From a checkpoint of a small mixture-of-experts model trained on Wikipedia: 6 picks a token, a variant of Muon for the experts.
Below are experts of layer 6 (counted from 0) of a mixture-of-experts language model. Rows are named router (the router's row for the expert), up (a neuron's input weights, with its number) and show model dimensions 192-239. Each number is 128 + 24 x the weight over its row's rms, rounded and kept within 0 to 255.
After each expert's rows: "gets" lists some tokens that make up at least twice as much of what it gets as of all text. This comes from a sample of Wikipedia text that the model never trained on. Tokens count by the router's weight.

# expert 59
router [ 97 123 181 139 137 141 136 164 130 105  90 138 109 119 144 120 132  99 169 155 103 148 110 153 154 126 147  99 117 120 100 118 166 108 152 120 160 157 102 114 126 126  96 123 130 126 124 105]
up0 [115 120 133 157 124 106 149 106 164 151 110 165  86  75 119 137 109 107 110 142  96 146  89 141 131 120 153  99 142 108 156 150 145 111 135 135 156 147 142 154 127  97 124 162 124 132 124  99]
up1 [113 113 121 103 151 118 118 120 141 106 146 138  90 149 158 163 136 123 184 110 161 127  97 129 118  96 169 117 143 130 109 112 175 106 126 192 125 119  90 113 142 142 156 144 128 109 134 157]
up2 [139 130 146 132 105 162 155 194 115 108 124  69 114 135 146 126 134  99 153 125 147 100  70 133  92 137 129 122 145 127 184 111 131  95 129 127 108 145 143 111 129 126  85  94 149 140 144 152]
up3 [ 89 119 132 135 154 115 120 162 124  93 136 146  88 115 165 129 143  98 129 140 126 118 136 121 137 143 120 146  91 137 107 137 119 106  99 110 141 104 124 109 159 126 137 104 158  82 160 129]
up4 [166 138  96 151 132  90 154 137 134 147 132 144 141 139 104 155 143  68 151 119 184 114 113 161 126 136 145 155 162 128  95 122 152 112 135 123 123 155  99  90 124 145 118 108 129 111 141 107]
up5 [149  63 143 131 124 157 130 168 113  93 115 113 129 125 148 111 125 133 129 164 123 112 114  97 118 126 142 113 116  97 144  59 106 144 145 129 128 160 109 121 103 146 129 119 134 116 159 122]
up6 [124 133 108 175 142 118 133  96 104 127  62 140 110 132  99 104 131  77 105 140 147 105 166 168 186 128 194 114 143 134 150 144 150 115 112 125 106 114 108 171 139 116 101 137 128 140 164 117]
up7 [ 92 141 173 155 124 118 101 124 124 152 141 155 161 130 124 155 128  95 139 119 146 113 155 153 126  88 129  98 145  98 129 149 181 109 120 178 120  98 139 161 125 160 159  94 114 124 117 150]
up8 [128 127 136 121  95 183 161 123 147 185 161  96  79 108 169 131 117 119 125 100 129 101 140 119 134 106 100 138 200 121 123 134 123 139 130 101 140 152 161  83 101 145 106 115 113 149 124 110]
up9 [114 116  91 135 140 111 137 105 136 133 130 135  96 114 121 153 163  76 147 120 102 162 107 141 150 112 142 140 147 105 145 125 158 150 124 117 168  99 120 179 105  97 155  98 114 136 120 147]
gets: "1", "2", "0", "3", "7", "8"

# expert 61
router [110  74 165 123 131 156 137 128 159 124 114  89 125 150 162 116 142 107  83 145 149 162 109 188 159 201 143 117 145 157 131 143 147 128 153 108 126 132 150 133 123 135  84 166 131 105 122 139]
up0 [116 100 147 127 148 127 127 128 162 119  62  97 127 118 175 128 124 114 133 142 108 154 130 141 157 189 135 114 141 101 138 104 125 121 132 154 134 171 114 136 155 142 112 126 145 118 116 147]
up1 [ 75  86 131  97 141 115 138 148 122 142  69 111 152  81 180  89 134  84 121 133 121 141  77  93 181 134 120 123 149 136  81 106 113 128 166 119 130 118  96 124 151 149 124 167 153 140 128 133]
up2 [149  85 113  94 139 126 124 140 128 135 143 167 132 169 122 141 173 117 108 183 114 150 113 137 150 129 150 129 116 177 126 123 105 116 101 149 137  94 119 135 133 111 116 130  87 122 111 106]
up3 [146 137 129 144 137 150 114 132 130 148  97 122 122 158 199 128 104 116 126 157 157 142 131 158 125 167 124  97 123 105 146 123 144 161 124 141 122 136 145 164  98 112 105 138 134 134 181 140]
up4 [118  57 128 116 119 133 131 115 121 118 118 134 151 108 153 166 155 129 104 125 140 164 128 113 138 113 183 108 127 183 112 102 137 147 121 138 126 136 118 140 171 116 107 109 147 111 104 129]
up5 [141  93 132 120 138 139 135 192 160 142 123 101 166 116 116 124 107 128 115 131 154 133 124 124 148 144 120 186  68 112 152 140  88  98 110 122 129 143 153 115 125  97 174  85 131 141 188 143]
up6 [163 105 148 109 117 173 126 111 135 154 119  82 136 109  93 146 109 108 147 168 143 128 124  99 133 161 142 113 138 164 132 126 141 117 105 144 125 165 117 156 109 162 133  87  83  70 104 175]
up7 [141 111 123 152 143 132  91  91 129 158 192 120 102 175 155  89 129 113 129 151 127 136 162 163 139 143 127 147 171 106 118 139 114 108 133 141 134 142 162 120 132 171 109 145 143 137 120  94]
up8 [ 82 156 151 155  47 161 158 145 135 159 148 143 138 128  99 144 142 140 154 129  93 146  94 127 164 155 148  86 114 120 119 154 125 173 102 172 151 131 152 146  96 144 129 155 136 113 132 105]
up9 [115  88  95 144 157 141 123 114 122 128  96 146 113 112 116 132 106 110  88 117  97 175 136 116 156 136  70 114 114 104 149 158 110  85 121 119 161 111 158 102 123  61 136 134 157 144 109 132]
gets: "–", ".", "h", "ur", "-", "; "

# expert 58
router [ 95 109 154 152 156 145 177 134 106 115 123 132 113 121 130 156 101 124 180 106 130 181 115 132 135 151 166 111 130 119 145  95 149 143 170 141 164 182 129 170 156 129 142 115 134 129 154 156]
up0 [162 136 177 141 154 116 168 141  96 101  88  98 159 139 180 114  92 127 142 109  94 145 148 115 147 133 172 174 124 126 147 120 135 126 156 159 115 131 129 149  97 139 131 121 126 147 189 105]
up1 [163  88 117 144 153 141 135  94 107 150 142 104  92 111 139 138 120  81 141  84 124 135  74 157 144 102 101 129 115 118  91  79 163 128 153 144 124 128 137 169 154 169 133 108 111 119 116 133]
up2 [109 107 130 155 141 132 135 121 137  87 112 112 133 150 149 139 158  81 153 106 145 162 191  91 104 123 142  83 155 116 115 102 117 144 138  99 107 114 122 124 116 105 115 184 190 129 150 138]
up3 [122 132  98 112 130 141 147 180 133 150  89  70  89  44 126 131  73 115 162  57 108 146 130  93 108 127 109 138 127 152 109 136 116 134 119 154 125 126 123 165 166 114 105 108 139 130 165 128]
up4 [155 141 138 143 111 169 112 167 128 100  73 102 129  99 156 131 135  89 112 105 122 135 107 146 144 112 118 119 183 118  94 108 152 137 114 133 119 132 123 106 131 129 154 103 158 142 136 137]
up5 [157 103 152 147 175 147 175 114 150 105 200 149 130 109 111 151 116 116 133  88 113 139 132 170 182 149 114 117 121 112 118  99 154 130 166 115 140 164 132 164 117 120 171 143 141 135 166 148]
up6 [119 128 116 115 142 138 136 125 110 131  53 143  79 161  81 110  68 105 165 101 104 121 102 124 109 161 136  98 132  88 129 177 152 124 111 152 177 170 124  98 156 149 139 150 123 134 151 167]
up7 [133 147  93 107 165  94 127 137 160  82 138 131 126 156 147 169 151 122 149 119  93 155  87 133 159 128 148 100 137 148 111 115 151 138 150 126 145 154 135 143 160 149 128 137 167 131 127 195]
up8 [112 160 175 116 137 178 144 160 134 157 106 129 111 127 129 101  50 101 114 104 114 103 115 141 154 123 119 149 157 151 129 132 139 101 137 150 134 135 120 148 155 169 107  95 207 120 136 155]
up9 [ 70 122 128 160  96 124 125 153 112 134 123 150 133 142 160 110  84 131 157 119 135 138 133 114 162 165 133 132 123  95 152 124 125 152 152 148 138 133 107 100 140 108 116 128 108 122 115 148]
gets: " | ", "-", " ", ", ", "–", "b"

# expert 39
router [ 91 125 149 131 143 178 143 120 108 148 104 171 132 121 143 109 116 139 132 115 133 157 135 162 156 152 170 113 106 136 134 131 137 130 108 111 145 134 151 172 107  99 109 114 170 121 128 139]
up0 [125 101 126 142  95 122 145 137 153 144 113 105 133 130 141  98 122 168 154  69 114 143 128 146 105 127 162 131 126 121 131 152  79 118 151 153 131 101 183 122 131 139 116  42 130 123 134 133]
up1 [156  91 161  93 141 140 141 129  82 119  87 118 166 101  89 108  97 133 137 109 125 124 162  82 172 159 154  82  91 146 141 135  95 130  92 135 151 138 139 105 143 147 134 103 141 115 139 146]
up2 [100 161  92 102 143 172 141  86 148 206 141 147 152 147 130 127 215 153 152 144  84 140 122 150  77 153 110 117 153 112 148 142 142 132  99 160 141 130 159 136 103  34 129 115 166 119 101 140]
up3 [126 140 144 142 136 179 105  85 138 101 138 140  92  74 126 117 104 126  83 109 160  89 108 150 159 169 164 119  78 132 110 161 117 105  92 158  93 132 145 140 135 155 129 135 148  95 117 152]
up4 [ 93 124 131 130  76 119 137 179 109  84 107 123 111 154 175 164 116 111 106 111 116  79 126 144 105 114 123  93 120 106 116 176 101  93  88 109 150 123 131 124 160 127 110 140 171 104 126 141]
up5 [143  92 147 130 113  76 130 128  82 111 100 106 178 147 158 160 160  80 129 127 136 122  80 149 140 146 154  95 142 116 111 104 141 132 160 126 118 158 148 143 128  92  98 103 142 157 148 146]
up6 [103 121 117 109 140 137  89 169 169 111 124 134 110 158 128 104 100 104 118 143 136 134 162 123 140 136 124 146 171 140 152 125 126 158 122  92 157 135  84 123 140 119 118  99 132 124  68  83]
up7 [ 90 147 121 117 118 136 111 156  90  85 102 104 126  98  93 105 118 137  92 142 119 143 143 139 161 122 122 133 144 124 167 113 105 207 102  86 131 134 137 162 166 103 137 130 118 126 148 139]
up8 [161 133 143  91 118 148 164  97 149 164 106 168  78 154 125 156 106 137 126 100 114 159 118 130  85 136 146 115 123  96 127  92 122 144  92 113 119 140 121 142 129 171 186 116 126 123 126 112]
up9 [ 82 103 121 150 140 147 108  97 103 109  89 120  95 123 139 159 126 150 150 140 124 159 154 135 148 149 127  93 173 119 130 159  95 143 139 103 147 144 131 161 132 160  93 183 184 102 105  99]
gets: ".", " to", " by", " to the", ", the", " after"

# expert 62
router [102  94 136  75 107 161 146 150 102 138  39 130 154 123 141 122 119 115 131 168 147 167 140 170 133 128 162 147 143 171 180 106 120 129 138 105 132 138 144 153 108 141  87 147 133 133  86 139]
up0 [103 107 151 135 132 163 125 126 160 126  93 152 120 117 112  67 123 166 112 123 126  67 153 139 143 142 170 130 200 121 149 139  93 128 184 107 121 121 111 104 181 137 105 139 135 118 121 100]
up1 [ 97 108 135  91 142 124 109 115 114 152 110 112 128 131 180 131 125 144 150 151  95 143 115 135 124 111 144 133 107 155 192 132 165 108 133 134 144 123 147 145 111 136 111 140 145 137 164 138]
up2 [146  76  94 125 122 154 140 118 144  97 137 130 136 141 111 122 136 138 168 126 103  81 103 164 137  96 140 115 106 112 104 155 116 137 134 108 152 137 134 152 100 110  94 130 168  80 117  99]
up3 [137  95  92 111 149 166 140 131  97 146 152 124 161 137 124 111 166 123 124 133 158 144 148 134  75  97 122 138 134 122 155 170 110 162 130 112 115 106 127 119 148 134 151  70 132 118 125 123]
up4 [114 121 119 132 147 119 142 114 147  85 112 116  91 156 165 141 121 145  85 102 131 166  66 106 153 116 113 129 161 128 125 170 185  92 119 133 117  82 153  85 150 127 132 133 148 130 131 148]
up5 [132 142 116 124 150 117 143 141 108 148 105 140 153 172 100  92 105 114 148 160 129 130 175 180 153 116 149 170 133 175 105 131  94 115 126 106 139  99 113 154  90 110 127 150 148 148 108 130]
up6 [138 121 135 123 147  99  87 121 108 157  89  98 132 106 129 107 137  86 113 137 117 154 123 133 151 157 100 142 110 144  97 101 133 118 138 126 115 130 117 111 133 123 106 144 200 119  69 127]
up7 [ 97 113 134 129 126 145 127 138 172 106 134 131 179 118 138 139 128 131 144 144 126 101 104 144 150 135 108 134 125 114 152 103  87 118 118 144 108 104 142 114 141  99 128 195 146 117 116 108]
up8 [102 121 111 112 124 143 137 114  45  82 103 144 116 139 111  98  85  87 183  73 212 144 153 168 121 116 157 178 110  97 148 129 113 141 135 145 123 112 163 125  81  95 150 117 148 138 118 150]
up9 [ 76 103 115 147 132 135 162 106 120 124  85 114 108  87 110 160  97 173 169 117 118 148 111 172 116 105 131 163 121 111 129 144 126 134 156 129 142 114 122 107 178 121 102  78 159 133 149 141]
gets: "\n", ",", "\n\n", "ri", "st", "ly"

# expert 4
router [101 103 120 104 133 147 144 153 130 118 133 100 144 164 160 166 121 164 110 159 101 129  97 145 112 153 115  49 139 152 158 116 129 103 165 131 177 158 121 163 116 108  83 119 185 128 111 119]
up0 [101 117 136 103 104 138 148 107 116 100 113 139 104 144 127  96 131 108 128 109 138 157  84 120 106 121 122 113 138 163 154 106 178  88 148 111 174 144 152 146 155 119  90 169 145 144 139 139]
up1 [135 110 160 142 155  95 137 132 148 108 118  87 126 121 121 181 133 114 150 192 132  90 139 117 129 129 137 122 189  84 145 151 123 151 148 152 114 149 132 107 150 137 128 154 111  91 117 135]
up2 [111  84 134 106 104 134 155 111 115  96 116 102 165 114 140 183 110 165 114 136  98  95 135 123 149 136 132 132 111 153 125  91 111  71 138 127 135 156 112 179 116 113 124 121 145 140 102 129]
up3 [121 120 117 130 153 147  83 142 126 107 137 120 127 127 147 108 147 103  99 153 133 143 118  94 155 123 124  73 155 103 144  99 199 177 114 134 123 117 159 127 112 150 105 148 125 160 143  96]
up4 [121 117 127 136 184 125 116 112 137 147 112 140 133 144 122 128 111  92 122 136 133 127 103 142 149 104  96 153 113 123 137 131 128 113 150 133 146 126 158 100 169 130 113 137 124 129 125  92]
up5 [103 127 135 129 142 141 131 160  61  94  79 126 131 177 106 121 145 167 144 132 154 153 127 150 174  89 159 143 147 122 159 127 129 152 155  95 164 120  87 125 122  89 138  98 154  99 108 125]
up6 [140 145 123 131 114 104 122 133 109 120 123 111 124  46 134 134 157 155 147 170 150 138 110 120 130 117 149  98 113 148 181 149 126 138 154 164  81 165 112 136 143 122  98 126  99 139 145 149]
up7 [153 138 119 138 158 127 164 125 121  91 146  85 100 122 142 146 119 111 119 137 119 141 138 184 123 151 110 119 133 122 167  80 107 146 144 136 162 114 118 146  88 128  82 143 127 112 190 145]
up8 [134 123 151 109 120 163 177 173 133 143 103  86 125 181 166 133 171 140  81 127 125 116  99 117  85 144 145  99 138 153 131 101  86 113 149 123 137 146 136 111 121 133 112 110 142 102 119 126]
up9 [148 116 124 142 158  84 104 110  82 136  96 142 134 119 113  92 107 125 115 171 141 121 122 120 161 146 106 140 132 130 148 137 120  94 125 103 140 164 152 171 110 114 111 123 146 105 119 177]
gets: ".", " ", ").", "s.", ":", "c"

# expert 51
router [104  95 127 125 112 138 164 121 121 137 117  98 142 117 153 147 140 113 125 149  97 158 126 109 143 150 174  96 143 147 130 139 139 140 128  92 114 171 150 107 123 131 127 135 140 128 115 134]
up0 [ 98 149 128 124 137 122 138 143 136 111 145 141 192 135 144 112  94 155 121 196 135 139 141 131 133 128 114 144 138 121 152 133 146 105 171 112 110 153 166 141 155 181 159 115 137 135  88 116]
up1 [138  85 136 127 118  99 133 104 169 110 123  98 182 112 115 104 145 113 102 143 122  95 130 109 128 138 167 127 106 118 151 118 142 116 130 132 158 165  91 117 149 163 160 134 148 143 136 131]
up2 [121  63 116 160 103 141 125 100 131  63 159 128  79 142 117 162 151 117 139 160 123 142 154 124 128 153 146  93 134 157 161 146 144 144 142 117 114 123 105  96 145 126 110 120 127 167 120 116]
up3 [121 112 166 146 154 173 115 113 119 129 171 132 143  84 155 100 105 127 134 120 121  81 196 132 130 152 136 105 134 166 138 132 143 116 155 105  82 166 153  87  98 168 161 122 104 152 111 160]
up4 [135  91  90  89  98 132 129 149 153 169 169 132 164 120 153 145 136 166 146  95 141 152 147 130  88 124 135 138 112 130 115 121 140 118 141 107 133 146 150 131 127 132 137  85 158  87 150  99]
up5 [133 104  74 136 105 146 116  71 113 120  88 116 107 143 124 118 145 102  98 131 141 112  99 172 140 164 119  63 145  77  70 161 119 142  84 100 108 151  97 113 123 112 135 107  85 140 116 147]
up6 [ 92 138 121 101 125 121 111 111 123  86 127  62 121  86 111 142 144 116  72  87 149 100 111  86 106 103 140 127 120 144 137 143 144 169 146 159 160 145 153 101 138 167 115  76 128 166 135 143]
up7 [102 101 133 150 138 116 140 147 155 118 118 118 140  85 120 150  96 115 160 193 145 146  71 112 123 145 132 124 118 113 142 111 112 119 163 132 138 169 187 132 134 136 137 135 129 123 109  94]
up8 [134 143 125 101 133 128 104 148 162 144  67 136 144  88 128 158 169 116 143 151 126 153 150 127 141 122 122 134 145 124 143 134  95 159 129  96  82 146 122 110 122 136 140 153  99 136  95  98]
up9 [124 113 133 108 112 141 162 109 148  93 127 108 167 112 126 150 133 103 127 151  85 126 128  96 120  86  92 157 133 110 126 121 145 123  93 159 170 113 107 131 126 172  83 155 110 105 134 147]
gets: "\n", "\n\n", "2", "| ", " | ", "; "

# expert 2
router [ 73  78 156  98 114 134 122 152 153 146 110  92 158 109 170 143 121 134  98 148 153 144 121 131 155 134 158 114 105 186 134 150 130 146 132  89 133 164 143 110 151 152 141 146 165 109 106 117]
up0 [128 123 147  80 108 142 128 157 129 162 136 125 158 148 186 127 100 120 131 132 134 132 166 161 103 133 138 121 123 131 181 121 126 153 127 138  93 126  95 125  97  95 118  69  83 185 127 146]
up1 [131  94  94 138 137 123 141 114 134 115 108 127 115 112 110 112 108 119 128 126 150 153 106 144 137 125 136 131  91 143 128 138 128 124 128 109 137 140  94  89 147  87 153 128 123 115 111 103]
up2 [102 115 136 105 122 167 141 104 150  80 147 133 141 100 143 120 164 170 144 140 157  91 121 135 106 121 139  92 166 143 139 141 185 121 145 137  86 156 100 119 151 121 132 133 152 145  74 139]
up3 [132  95 140 102 128 129 121 109 158 123  63 172 111 142 129 129 125 116 111 155 119 151 107 126 173 143 142 119 132 155 110 133 126 103  82 102  92 161 126 140 157 121 114 138 124 120 113 138]
up4 [134 104 121 104 171 112 123 127 138 142 105 147  96 127 137 138 150 106 141 128 188 181 120  97 147 146 178 123 114 168 117 163 129 109 142 133 138 100  97 148 145 157 141 121 124 133 132 145]
up5 [144 124 119 127 110 133 120 120 145 132 142  85 138  90 130 140 146 122 111  92 134  98 143  91  81  94 111 121 114 122  62 130 147 141 160 117 109 210 139 104 149 126 153  94 155 144 123 128]
up6 [153 128 120 113  96 117 167 130 142 153 113 134 159  97  93 138  99 109  90 127 145 125 105 140 115 113 117 151 130 143 124 115 158 137  95 123 116 118 108 128 145 103 145 116 131 132 145 134]
up7 [143 117 114 121 113 113 117 124 114  93 118  96  84 123 114 174 156 133 133 151 147 106 117 123 126 120 157 104 118  87 135 150 143 111 116 154 129  98 136 120 134 144 138 117 131 102 105 157]
up8 [104 116 114  82 153 116 135 172 139 125 109 133 158 114 184 140 131 114  83 110 110 110 119 141 145 162 140 134  97 123  86 129  76 149 127 108 157 120  82 131 145 144  89 114 155 119 136 136]
up9 [145 122 112 147  81 138 107 172 108 122 113 142 139 116 148 153 157 127 111 135  97 103 129 141 183 159 146  51 121 161  91 147  99 124 169 118 161 116 136 134 150 126  93 154 149 123 124 100]
gets: "2", "1", "8", "14", "l", "16"

# expert 5
router [ 85  72 157 119 138 145 133  92 151 133  97  83 122 140 192 157 118 140 110 146 132 156 132 126 119 133 175  79 107 127 158 161 158 106 126 137 116 157 152 148 140 122 117 108 161 124 129 150]
up0 [141 114 106 114 135 123 127 109 160 146 127 128  94 165 118 146 124 104 134 112 133 133  94 118  60 122 112  92 141 159 139 120 126 124 112 137 128 162 115 149 139 185 106 108 150 124  92 122]
up1 [177 123 157 132 177 125 141  84 118 145 101  88 138 146 116 108 128 132 132  99 155 116  95 156 184 167 162 144  97 120 133  98 151 101 161 143  76 123 165 121 131 162 124 140 159 101 129 176]
up2 [ 94 107 158 105 109 111 106 161 129 125 156 173 187 110 147 139 173  88 149 134  79  83 127  99 148 159 158 114 130 112 144 151 122 107 139 132 143 167 120 165  89 167 137 129 164 165 137 115]
up3 [199 119 101 143 177 117 125 109 152 160 163 114  95 157  91  77 130 108 160 133 103 110 122 109 126 113 159  74 127 124 173 135 152 129 122 114  79 154  97 121 130 118 114 119 140 126 138 131]
up4 [120 153 119 106 133 125 120 117 132 132 117 101 143 155 112 126 122 112 118 141 147 119  96 166 115 149 132 169 121  97 116 191 135 141 144 144 130 131 133 200 121 148 156 151 144 139 158 108]
up5 [148 142  95 145 131 108 164 149 138 149 115 113  97 138 196 126 118 155 129 116 138 129 147 152 140 128 110 125 103 149  81  80 163 123 122 135 145  98 153 121 142 151 143  79 142 118 135 117]
up6 [137 133 138 164 117 107 135 120 127 167 166  80 100 122  99 107 154 110 120 136 144 117 122 148 145 150 163 124 134 154 195 170 145 151 143 164  87 154 139 116 138 127 162 170 123 136 171 106]
up7 [119  80 141 101 152 109 116 148 100 193 174 131 111 108 162 143 161 116 145 161 106 133 127 103 113 123 147 152 136 136 153 124 113 107 130 123 101 131 148 112 142 106 122  90 133  81 118 133]
up8 [115 113 107  94 105  95 143 133 118  81 103 116 128 109 154 144 124 122  83 138 126 122 118 141 121 132 141 102 126 151 142 165 121 148 140 146  96 121 141  96 164  93 118 137 153 146 148 154]
up9 [151 108 136 149 160 142 135 140 144  85 133 164 121 111 159 125  83 105 151 120 129  99 149 109 113 156 145 108 119 126 113 110 108 104 140 166 114 129 165 115 164 126 137 100 135 136 104 171]
gets: "at", " a", " the", " of the", " A", " at"

# expert 16
router [ 86 105 149 125 193 151 144 120 142 159 103 129 132 101 152 146 104 126 118 173 145 151 111 154 154 146 156 142 139 134 136 140 144 111 143 133 137 137 170 146 142 121  87 125 164 110 128 110]
up0 [ 95 130 137 106 201 123 121 112 134  90  75 152 121 141 135 130 121 135 133 104 160 123  99 114 137 150 106 136 176 119 151 109  79 134 141 115 127 107 149 131  85 116 145 179 147 121 137 110]
up1 [122 122 127 182 138 172 117 105 165  77 122 134 143  93 126 148 164 114 111 118 148  68 100 142 114 140  69 153 133 111 100 148 143 150 126 160 138 103 144 136 114 114 111 147 162 152 111 126]
up2 [ 97 171 136 102 134 150 129 135 104 119 140 145 130  94 158  79  98  93 155 140 149  98 129 138 112  98  91 120 162 112 158  88 115 120 133 133 106 169 138 106 123 138 120 183 146 118 156  92]
up3 [154 131 150 111 172 105 142 175 106  91 118 108 144 104 125 109  98  94 102 133 108 173 141 127 150 147 135 124 110 137 163 134 156 107 133 142 117 176 123 139 161 132 149 133 113 137 135 131]
up4 [142 118 137 125  95  93 156 137 134 116  94 148 119 166 150 158 129 138 131 156  98 121 129 113 164 149 171 159 138 147  96 100 150 132 110  97 176 110 120 135 104 129 120 176 150 173 153 126]
up5 [121 142 140 137 100 105 123 129 138 161 101  88 166 125 150 126 100  86 131 137 118 162 108 121 131 144 145 146 145 159  99 121 146 138 128 145 129 125 144 114 102  85 133 103 153 142  96 110]
up6 [110 154 115 144 134 148  85 147 124 116 152 120 150 115 101 125 132 146 102 163 160 156 154 109 153 141  87  98 103 115 118 127  84 172 193 108 117 181 152 126 150 118 148 115 102 139 120 100]
up7 [136 153 146 125 126 151 146 136 115 132 106 169 146  82 113 179 138 147 103 161 153 134 103 118 125 162 108 163 164 139 109 160 102 121 110 102  91 158 119  94 139  80 137 108 110  93 153 110]
up8 [ 87  87 185  91 149 111 106 124  84 135 161 151 139 115 134 145 109 118 164 117 132 113 125 147 148 160 136 110 125 104 110 150 138 157 111 154 119 143 170 145 127  76 130 131 144 106  96 110]
up9 [139 110  98 118 160  85 143 164 174 154 135 139 158 152 129 127 141 167 137 122 119 107 123  99 157 107 143 111 107 131 140 132 126 139 124 134 140 181 122 204 128 142 144 112 134 174 127 144]
gets: "\n", "\n\n", " of", " in", " for", " of the"

# expert 57
router [100 136 154 112 155 158 146  69  95 155 142 139 132 113 120 136 128 142 168 145 119 144 146 168 142 131 148 128 147 157  95 128 144  79 159 129 177 124 139 137 126 108  95 131 165 110 139 124]
up0 [142 132 139 154 106 150 142 104 149 125 112 173 142 115 117  86 176  91 107  98  70 149  93 120  79 115 119 134 126  97  46 146  95  95  89 166 133 128 113  92 135 138 136 131 119 140  98 136]
up1 [162 102 130 155  89 145 131 139 163 195 148 140 128 140 128 163 159 129 134 178 145 142 159 106  99 136 149 127  97 118  81 140 132 103 125 123 142 115 152 132 134 133 137 161 117 125 123  92]
up2 [154 113 102 134 177 144 146 164  89 119 101 140 164 103 145 144 130  88 139 125 151  78 130 120 154 150  94 131 121 125 148 107 105 121 142 130 111 124 123 137 138  70 131 129 127 116 152 160]
up3 [151 113 137 110 157 153 125 103 141 151 146 197 140 139 123 136 118 127 165 149 155 123 154 106 154 119  85 103 115 114 161 102 124 144 139 150 135 124 127 126 120 112 130 117 150 130 115  88]
up4 [115 149 141 147 136 183 130 115 106 114 140 103 109 152 135 126 141 108 144 122 169 136 165 113 114 138 122 102  90 110 136 161  89 123 144 113 147 161 177 128  91 165 160 175 183 106 189 122]
up5 [100 124 133 119 112 172 131  92 109  73 127 138 142 147 123 130 146 175 133 124 187 125 140 105 103 168 131 139 149 115 139  82  84 114 172 157 123 160 157 109 130 104 124 134 109  98 149 137]
up6 [170 149 137 117  76 169 136 174 126 105 115 152 116 150 107 134 125 114 144  86 151 115 128 150 136 177 142 127 137 144 133 146 133 139 113 129 134 143 136 153 125 154 137  77  98 144 144 159]
up7 [123 139 106  96 102 147 140 110 157 153 162 166 116 124 133 134 185 168 144 162 165 197 113 137  94 159 124 135 128 144 115 167 118 116  99 115 109 119 110  85 122 112  98 155 156  94 145 140]
up8 [146 109 119 102 112 124 174 103  87 150 148 119 123  77 142 159  96 136 170 131  61 154 122 146  71 153  96 148 127  86 117 107 116  97 144 133 156 170 145 108 168 155 130 138 130 139 109 108]
up9 [126 144 149 128 137 158 144  74 142 132 129 117 156 117 138 154 136 124 204 128 135 108  99 154 143 148 120 151 146 112 180 104 121  99  97 130 129 149 140 153 102 100 124 121 150 123 129  99]
gets: ")", ",", "'s", "),", "s", "'"

# expert 34
router [117 114 121 114 137 139 157 110 118 155 137 126 115 115 158 154 114 165 130 147 111 172 105 146 147 169 148 107 146 137 156 118 151 134 150 131 142 146 159 141 121  99 123  93 156  94 133 106]
up0 [122 104 127 109 118 115 101 138 109 138 170 123 122 115 160 125 110 134 124 149 122 110 121 142  91 108 126 102 122 143 149 163 170 134 109 151  90 174 134 151 152 110 108  43 151 128 102 166]
up1 [157 163  92 106 111 125  90 147 139 114 117 123 156 136 102 119 108 166  98 127 127 119  80 177 169 121 126 120 158  93 115 141 120 130 136 140 136 157 109 161 181  86 140  80 145 156 150 140]
up2 [115 119 118 157 120 144  91 109 149  65  81 143 143 146  99 124 141 146 100 134 157 114 127 118 137 152 127 160 138 139 129 121 110 108 144 135 116 160 124  85 105 118 129 136 124 158 137 123]
up3 [129 170 121 156 166 100 118 150 108 168 148 152 136 194 132 129 107  82 141 124 170 131  95 100 121 135 148 114 140 161 106 155 157  85 102 126 123  94 135  98 125 121 136 153 130 117 122 158]
up4 [ 98 130 144 137 145  92 133 138 130 129 108 131 119 153 172  96  89 130 104 152 104 162 183 124 138 143 155 116 141  80 121 139 152 152  88 125 146 164 128 140 134 123 138 151 154 171 138 134]
up5 [139 104 149 142 121 120 133 159 109 116 116 127 136 109 154 117 133 114 114  99 102 153  80 124 120 134  83  98 105 103 141  79 127 141 140 139 134 138 118 125 107 110 140 105 135 130 127 143]
up6 [143 121 148 171 134 155 127 154 160 119 169 124 148 135 104 115 186 182 119 157 105 122 176 209 113 196 112 141 118 137 141 176 113 151 124 158 134 137 163 121 135 130 129 131 142 145 121 155]
up7 [128 131  87  78 133 134 154 144 154 185 135 101 156 124 133 120 139 163 135  79 101 136 124  73 136 120 139 120 111 108 111 143  76 136 133 129 119 128 132 136 169 146 138 111 128 120 122  98]
up8 [ 96 142  95 116 134 142 144 152 108 143 128 166 125  79 118 154 130 113  95 151 158 129 124 154 122 126 140 147 121 119 112 151 143 127 123 150 139 121 162 133 183 143 115 123 166 139 126 124]
up9 [141 134  98 101 161 122 196 150 101 125 119 148 134 134 129 108 163 147 140 138 111  95 114 143 140 102 119 114  98 105 125 118 137 107 110 137 155 134 150 123 100  71  90 159 122 128 162 119]
gets: ".", "\n\n", "\n", "s.", ").", "\"."